{
  "num_hidden_layers": 8,
  "hidden_size": 384,
  "n_experts": 16,
  "experts_per_token": 1,
  "d_expert": 736,
  "d_shared_expert": 0,
  "hidden_act": "swiglu",
  "moe_layers": [0, 1, 2, 3, 4, 5, 6, 7],
  "router_score": "softmax",
  "normalize_top_k": false,
  "routed_scale": 1.0,
  "balance_loss": 0.00201,
  "balance_bias": false,
  "router_logit_norm": 2.0,
  "init_std_router": 0.0102,
  "lr_router": 0.000838,
  "num_attention_heads": 6,
  "num_key_value_heads": 3,
  "head_dim": 64,
  "vocab_size": 50257,
  "norm": "rmsnorm",
  "norm_place": "pre",
  "norm_eps": 1e-05,
  "positions": "rope",
  "rope_theta": 10000.0,
  "rope_fraction": 1.0,
  "qk_norm": false,
  "attn_scale": 0.125,
  "tie_word_embeddings": false,
  "parallel_block": false,
  "init": "normal",
  "init_std_qkv": 0.0361,
  "init_std_o": 0.00902,
  "init_std_up": 0.0361,
  "init_std_down": 0.00552,
  "optimizer": "muon_variant",
  "learning_rate": 0.00446,
  "lr_mult_up": 0.86,
  "lr_mult_down": 2.0,
  "beta1": 0.93,
  "lr_head": 0.00734,
  "max_grad_norm": 1.0,
  "warmup_steps": 200,
  "schedule": "cos",
  "final_lr_fraction": 0.03,
  "batch_tokens": 65536,
  "max_seq_len": 256,
  "doc_mask": true,
  "train_tokens": 1155000000,
  "max_steps": 17624,
  "dataset": "wikipedia_en"
}
Below are experts of layer 4 (counted from 0) of a mixture-of-experts language model. Rows are named router (the router's row for the expert), gate (a neuron's input weights, with its number), up (a neuron's input weights, with its number) and show model dimensions 0-127. Each number is 128 + 32 x the weight over its row's rms, rounded and kept within 0 to 255.
Before each expert's rows: a language model's description of what the expert responds to. This comes from a sample of Wikipedia text that the model never trained on.

# expert 4
Narrative function words linking clauses, such as was, had, would, and, ", which", ", but", and "to" after verbs like starting.
router [ 64  73 155 109 117 136 187 124 145 140 126 151 104 131 140 118  90  81 160 151 109 114  75 113 169 194  80 117 115 142 120 109  95 151 109 146 147 146 132 135 183 146  99 139 143 137 128 146 134 114 111 125 180 192 117  78  73 136 137 100 124 117 132 111 165 181 137  92 141  57 136 120 129  93  62 108 135 146 177 108 128 126  72 107 130 195 102  74 151 112 154  94  80 177 149 166 185 177 156 116  96 130 137 121 118  99 148 100 123 184  76 162  96 179 143  95 114  65 124 150 139  86 175 130 114  95  82  82]
gate0 [174 106 118 168 147 128 117 141 115 123 102  92 112  90  96 152 129 143 147 151  93 146 181  79 123 130 113 123  59 134 153 119 104 105 170 134 158 125 155 124 153 141 149 144 125 120 104 118 134 195 148 198 129 142  89 165 174 122 151 130  77 157 168  79  80 128 104 128 161  77 140 165  85 121 144 102 152 110  87 108 141  92 114 148 126 143 152 140 154 149 155 124 108 188  86 154 128 132 105 106  75 151  98 151 154 129  86 172 118  89 182 156  92 125 123 157  79 141 140 112 152 166 176 156 109 148 173 115]
up0 [124  84  94 125 174  85 179 103 125 104  74 129 175  90 146 173 143 124 177 122 176 128 160 115 116 121 182 125  90 157 137 108 139  46 102 126 101 149 117 126 128  96 107 146  46  85 184 117  80 107 169 137 129 132  94 181 162 171 151 155 157 136 125 158 154 100  91 147 120 120 117 190 140  82 109 104 114 199 192 113 104 103 147 113 131 152 167 106 142 104 122 147 128 179 191 131 119 173  85  69 135 120 131 138 122 139 144 187 108 106 118 146 133 143  77 137  75 145  81 153  86 117  93 183 120 162 176 136]
gate1 [157 127 132 136  69 141 190 163 171 121 158 120  90 153 114 112 109 127 140 167 158 123 124 176 141 146 123 132 104 124  67  80 100  86 134 198 142 102  82 114 135 123 119 182 131 162  54  97  81 168 150  68 106 124  37 102  85 143 108 179 130 148 126 106 131 153 100 130  84  97 124 150 122 126 134 139 171 104 137 128  95 146  94 148 122 105 179 131 113 134 148 103  80 163 101 129 145 148 144 150 196 175 163 146 117 144 165  77 133 113 135 107 142 110 123 125 155 166 144 121  56 124 170 170  95 139  88  67]
up1 [120 155 130 112 127 156 137 112 163  70 138 141 148 119 132 127 152 161 139 128  74 152  87  81 130 114 114  54 137 148 154 175 128 183 141 118  99 130 129 124 117 130 126  58  71 117 127 116 116  73 155 164  88 141 196 175 144 132 126 142 118 123  76 127 144  96  86 115  97 153 130 132 109 114 179 176  55 171  91 148 128  47 191 136 146 132  82 123 122 138 140 162  94 101 152  60 163 120 127  74  28 123 125 128  92 153  78 216  76 172 183 163 115  76 123  99  95 115 167 103 145 162 125 148 144 136  83 170]
gate2 [125 122  89 105 106 139 118 149 135 114  62  69 151  97 210 161 167 174 143 149 133 102 122  52  99 109 160 159 123 140 169 118  92 179 144 122 152 130 111 172 138 153  61  81 151 145 110 122 164 131 174 153  96 101 172 141 150 154 163 154  92 143 170  98 151 139  93 170  99 190 133 120  73 119  92 132  68 104 202 105 145  51 157 128 181 116 183 153 105 144 117 103 156 128 159 149 102 128 183  97 103  92 168 131 144 152 160 118  95 174  97 123 116 106  94 130 186 136  86 161 145 139 128  66 128 123  68 114]
up2 [ 98  91 198  81 160 102 149 102 134 115 187 162  83 105 122 125  94  76 154 102 146 123 176 172 138  99 155 133 126 159 145 181 115  68 113 174 117 166 142 146 133 133 155 190 135  92 127 206 118 134 123  99  59 145 120 138  90 106 155 123 105 165  85 131 161 125 145  96 174 116 161  64 200 188 160 136 135 111 102 162 129 125 119 103  69  93  55 127 137 120 139 142 129 104  93 125 156 137 116 140 173  94 118 119  44 143 105  85  78 116 142 141 126 131 158  87 182 136 190 114 137  97 180  95 188 113 145 185]

# expert 12
Ordinary adjectives, participles, verbs and articles in running prose, such as used, small, published, known, the, and suffixes -ed, -ing.
router [ 74  69 169  66 169 115 127 201 125 165 111 132 210 131 203  63 149  91 122 108  93  93  99 120 166 155 124 155  74 135 171  98  89 116 100  90 136 138 143  92  97  77 151  83 109 141  72 131 147 169  96 154  96 159 124 138 163  85  63  69 139 121 141 200 179 131 135 121 125 124  84 144 159 125 120 156 127 134 198 100 110 113 107 138 171 163 144 119 133 164 142  70 152 164 105 132 150 142 138  87 120  84 133  68 136  59 119 163  94 103 141 132  93  46 133  78 124  89 187  90 204 105  95 115 154  85  84  90]
gate0 [ 47 120 149 144 134 183 159 156 132  78 129 153 182 118 193 147  74  94 154 125 146 171 127 105 140 160 183  91 154 161 135 132  99 138  93 113 104 130 132 145 182 132 139 103 114 149 139 138 103 155 143  92 102 150 134 167 197  92  98 137  82 151  36  43 163 164 127 103  73 139 115 127 148  83 128 141  69 102 170  79 172 129 100 137 143 160 132 109  94 125 165  86 118 113 135 202  87 149 167 107 111 109 104 141 119  69 106  79 135 127 121 126 176 126 100 110 136  99  94 129 103 131 157 160 155  80 133  89]
up0 [126 132 135 106 129 113 180 116 141 187 190 122 131 120 143 103 153  71 102 164 121 107 139  95 120 188 144 137  83 105  85 133 100 128 182 136 176 154 126 150 104 123 140 104 142 133 115 122 120 102  83 165 140 128 104 129  41 128 125 126  74 197 136 176 116 127  96 136  83  84 148 107  92 116 107 113 113 125 162 177  61 102 139 107 126 135 103 125 114 117 136 121 107 183 142 146  84 115 152 162  89 136 165 147 124 162 124 124  83 142  98 191 104 171 111 170 141 107 138 145 155 138 117 115  93 155 131 166]
gate1 [101 123  98 117 133 143  80  99  97 140  94  97 141 138 147 110 122 128  62 107 138 130 168 104  97 124 119 147  83 137 112 172  64 135 146  52 123  96  83 153  86 144 115 132 154  89 112 171 185 175 126  97 141 159 112  87 113  86 126 105 100 145 123 144  71 106 143 114  77 153 163  92 135 137 123 109 140 138 141  81 159 161 140 101 212 107  88 172  92 154 121 103 114 139  93 110 107 111 137 169  89 103 101 132 152 146 125 124 140 178  91 122 137  99 169 177 150 166 144  99 109 136 169 207 216 147 123 105]
up1 [130 131 143 112  80 129  71 123 110 131 154 150 153 129 188 133 156 103 168 149 105 108 105 113 128 134 161 124 154  93 152 141 152  85 120 202 146 134 136  94 158 154 142 114 163 188  94 189 128 106 143 170 146 130  83 176 131 163 127 116 110 121 102 135 147 180 122 144  96 148 130 161 201 123 185 122 156 119 123 131 121  97  71 194 156 108 101 130 137 110 146 152  97 167  96 138 171 145 125 132  98 134 190 109 127 144 144  62 101 148 161 153 141 126 132 129 120  88 174 151 140  47 195 146 101 138 185 160]
gate2 [125 143  97 132 116 115  97  93  80  96 111 147 122 121 124 168 117 105 131 152 106 119  82 189  74 133  97 100 172 194 173 138 125 164 117 128  81 171  96 116 131 152  82 159  91 122 188 100  86 126 115 152 113 111 101 106 113  86 117 106 125 133  85 199 100  91 116 129 182 142 170 110 119 128 102 126 124 159 136 108  64 119 153 117 156 136  79 166 142  94  83  98 164 141 118 106  99 129 112 110 116 179  96 164 165 155  87 134 112 161 146 178 127  86  94  91 131 116  52 114 169 122 157 157  55 152 141 151]
up2 [ 53 134 114  94  74  72 116 133 108  81 120 149 139 115 147 141  68  74 119 126 111  91 139 101 178 107 120 144 109 169 124 140 149 134 172 176  81  85  30 130 135 125 115 115 150 116 164 119  88  93 140 129 125  84 113  90 152 128 157 127 148 153 163 129  96 129 185 141 127  93 159 189  90  61 105 103 144 129 167 158 115 135  76  75 162  94  57 154 156 122 123  78 152 112 139 133 124 135 126 139 133 174 131 174 170 145 118 113  88  61 179  74 107 155 115 108 125 193 167 106 148 170 122 129  95 124 104 134]

# expert 7
Nationality adjectives and name words inside institution or place names, such as British, American, Royal Military, German Foreign Office.
router [111 120 102  41 104 113 118 104 193 156 162  98 192 110 119 101 153 148  67 105 118 146 152 119  69 128 133 178  84 123  82 103 113 146 133  86  86 158 126  75  76 119 117 152 172 109 110 133  83 183 148 120 119 120 160 175 149 152 108  66 161 110  79 156 108 152 122 124 139 166 122 152 149  61 118 183  42 144 117 140  59 128 128 122 174 155 133  81 117 161 162  54 134 201 134 132 140 107  84  96 104 110 105  64 162 146 111 121  96 121 116 115 161 168 131 115 112 113 142 167 128 126 157 108 101 141  98 177]
gate0 [126 157 159 127  67 180 150  80  95 145 154 126  97 147 168 158 118  96 145  84 127 120 127 140 173 103 136 128  77 111  96 117 106 115 108 140  36  74 115 152 113  96 130 134  64 157 131  75 164 107 108 136 138 164 103 157 152 183 132  25 119 111 134 110  91 148 145 113 107 139 157 104 137 160 127 142 109 166 129 125 149 160  93 139 169 146  49  96 155 146  71  84 132 145 147 127 181  36 161  91 205 105 158  89 140 130 110  89 187 114 113 176  86 128 174  98 165 152 114 122 133 107 122 183 147 115 136 127]
up0 [166 131 148  86 119 180 131 130 144 126  90 116 150 198  88  83 154 143 127 153 102 115 174 120  89 107 123 156 100  76 125 154 108 146 104 137 163 149 140 155 113 154 127 161 129 111 194 125  93 195 121 114 140 180 136  83 134 124 172 117 113  88  85 150 154  91  71  79 115  86 176 148 110 142 116  92 142 172  91 130 129 135 116 100 154 127 111 123 103  99 107 100 131 139 130 158 197 100 107 136 134 149 186 109 153  99 138 232 118 174  79 153 151  81 130  93 102 136 143 125 162 134 168  96 124 145 157 141]
gate1 [136 101 103 159 165  80 171 154 113 127 148  79 104 137  95 112  22 222 134 128  97 164 128 129 133  89 168 157  92  97 176 125  80 119 176 131 144 102 102  94 139 163 118 111 198 141 116 105  93 155 190 155 136 103 128 107  93 161 114 116 144  21 118 117 169 133 101 143 108 148 131 100 138 115  93 148 183 135 134  99 105  87 168 156 105 149 143 113 119  99 139 143 153 197 161 174 125 113 157  91 104 120 103 114 128 127 162 137 140 127 172 106 121 120 135 133  78 107 189 152 155 158 158 118 161  93 142 137]
up1 [162 115 111 106 151 138 138 125 143 178 121  52 178 154 133 183 120 149 147 135 121 121 159 136  61 152 192  86  70 159  90 131 149  96 107 160 128 154 107 176  98 134 159 122 130  95 164  90 122 107 142 188 124 133 124 146 103 111  98 136  96 158  69 188 147 123 107 157 167  74 170 103 143 120 119 139 164 131  88  65 119 114 169 144 156  96 108 120  94 108 107 145 115  91 158 190 202  84 139 154 140  97 114 110  29 149 134 185 103 118 106 149 103  99 172 162 183 143  86 106  96 134 174 185 149 173 120 147]
gate2 [ 51 130 111 134  93 116 181 100 172 140  97 123 119 154 186 124 188 157 144 166 191 114 164 159  90 146 140 129  87 149 118 116 116 138 161 139 147 132 128  85 161 114 111 136 117  81  88 144  71 145 139 197 114 120 170 117 106 165 116 113  95 110 141 121  89 148 121  82 138  47 155 112 171 194 132 156 109  71 113 169 156 110 112  83 188 117 115 132 168  91  84  97 199 156  84  83 139 125  99 164 154 112 130 144 104 127  85 130 111  83 147 123 117  79  97 191 121 102  99 124 102 128  82 217 114 137 128  97]
up2 [187 146 120 121 127 116 110 225  59 160 150 111 189  95 130 114  99 146 141 128 140 155 160 114 161 138 133 110 151 158 180 151 125 123 123 112 130 132  57  51 116 123 151 157 153 114 132 120 128  77 138 130 134  91 118 104  76 127 136 130 157 167  54 196  82 116 106  93 109 127 112 108 121 112 133 174 134 135 124 119 103 126 129 150  77 196 110 103  89  98 164 135 167 161 104 149  87  64 170 165 108  99  76 147 107 124 101  97 148 156 114 141 112 132 139 109 111  57 162  81 168 187 176 135 110 188  99 168]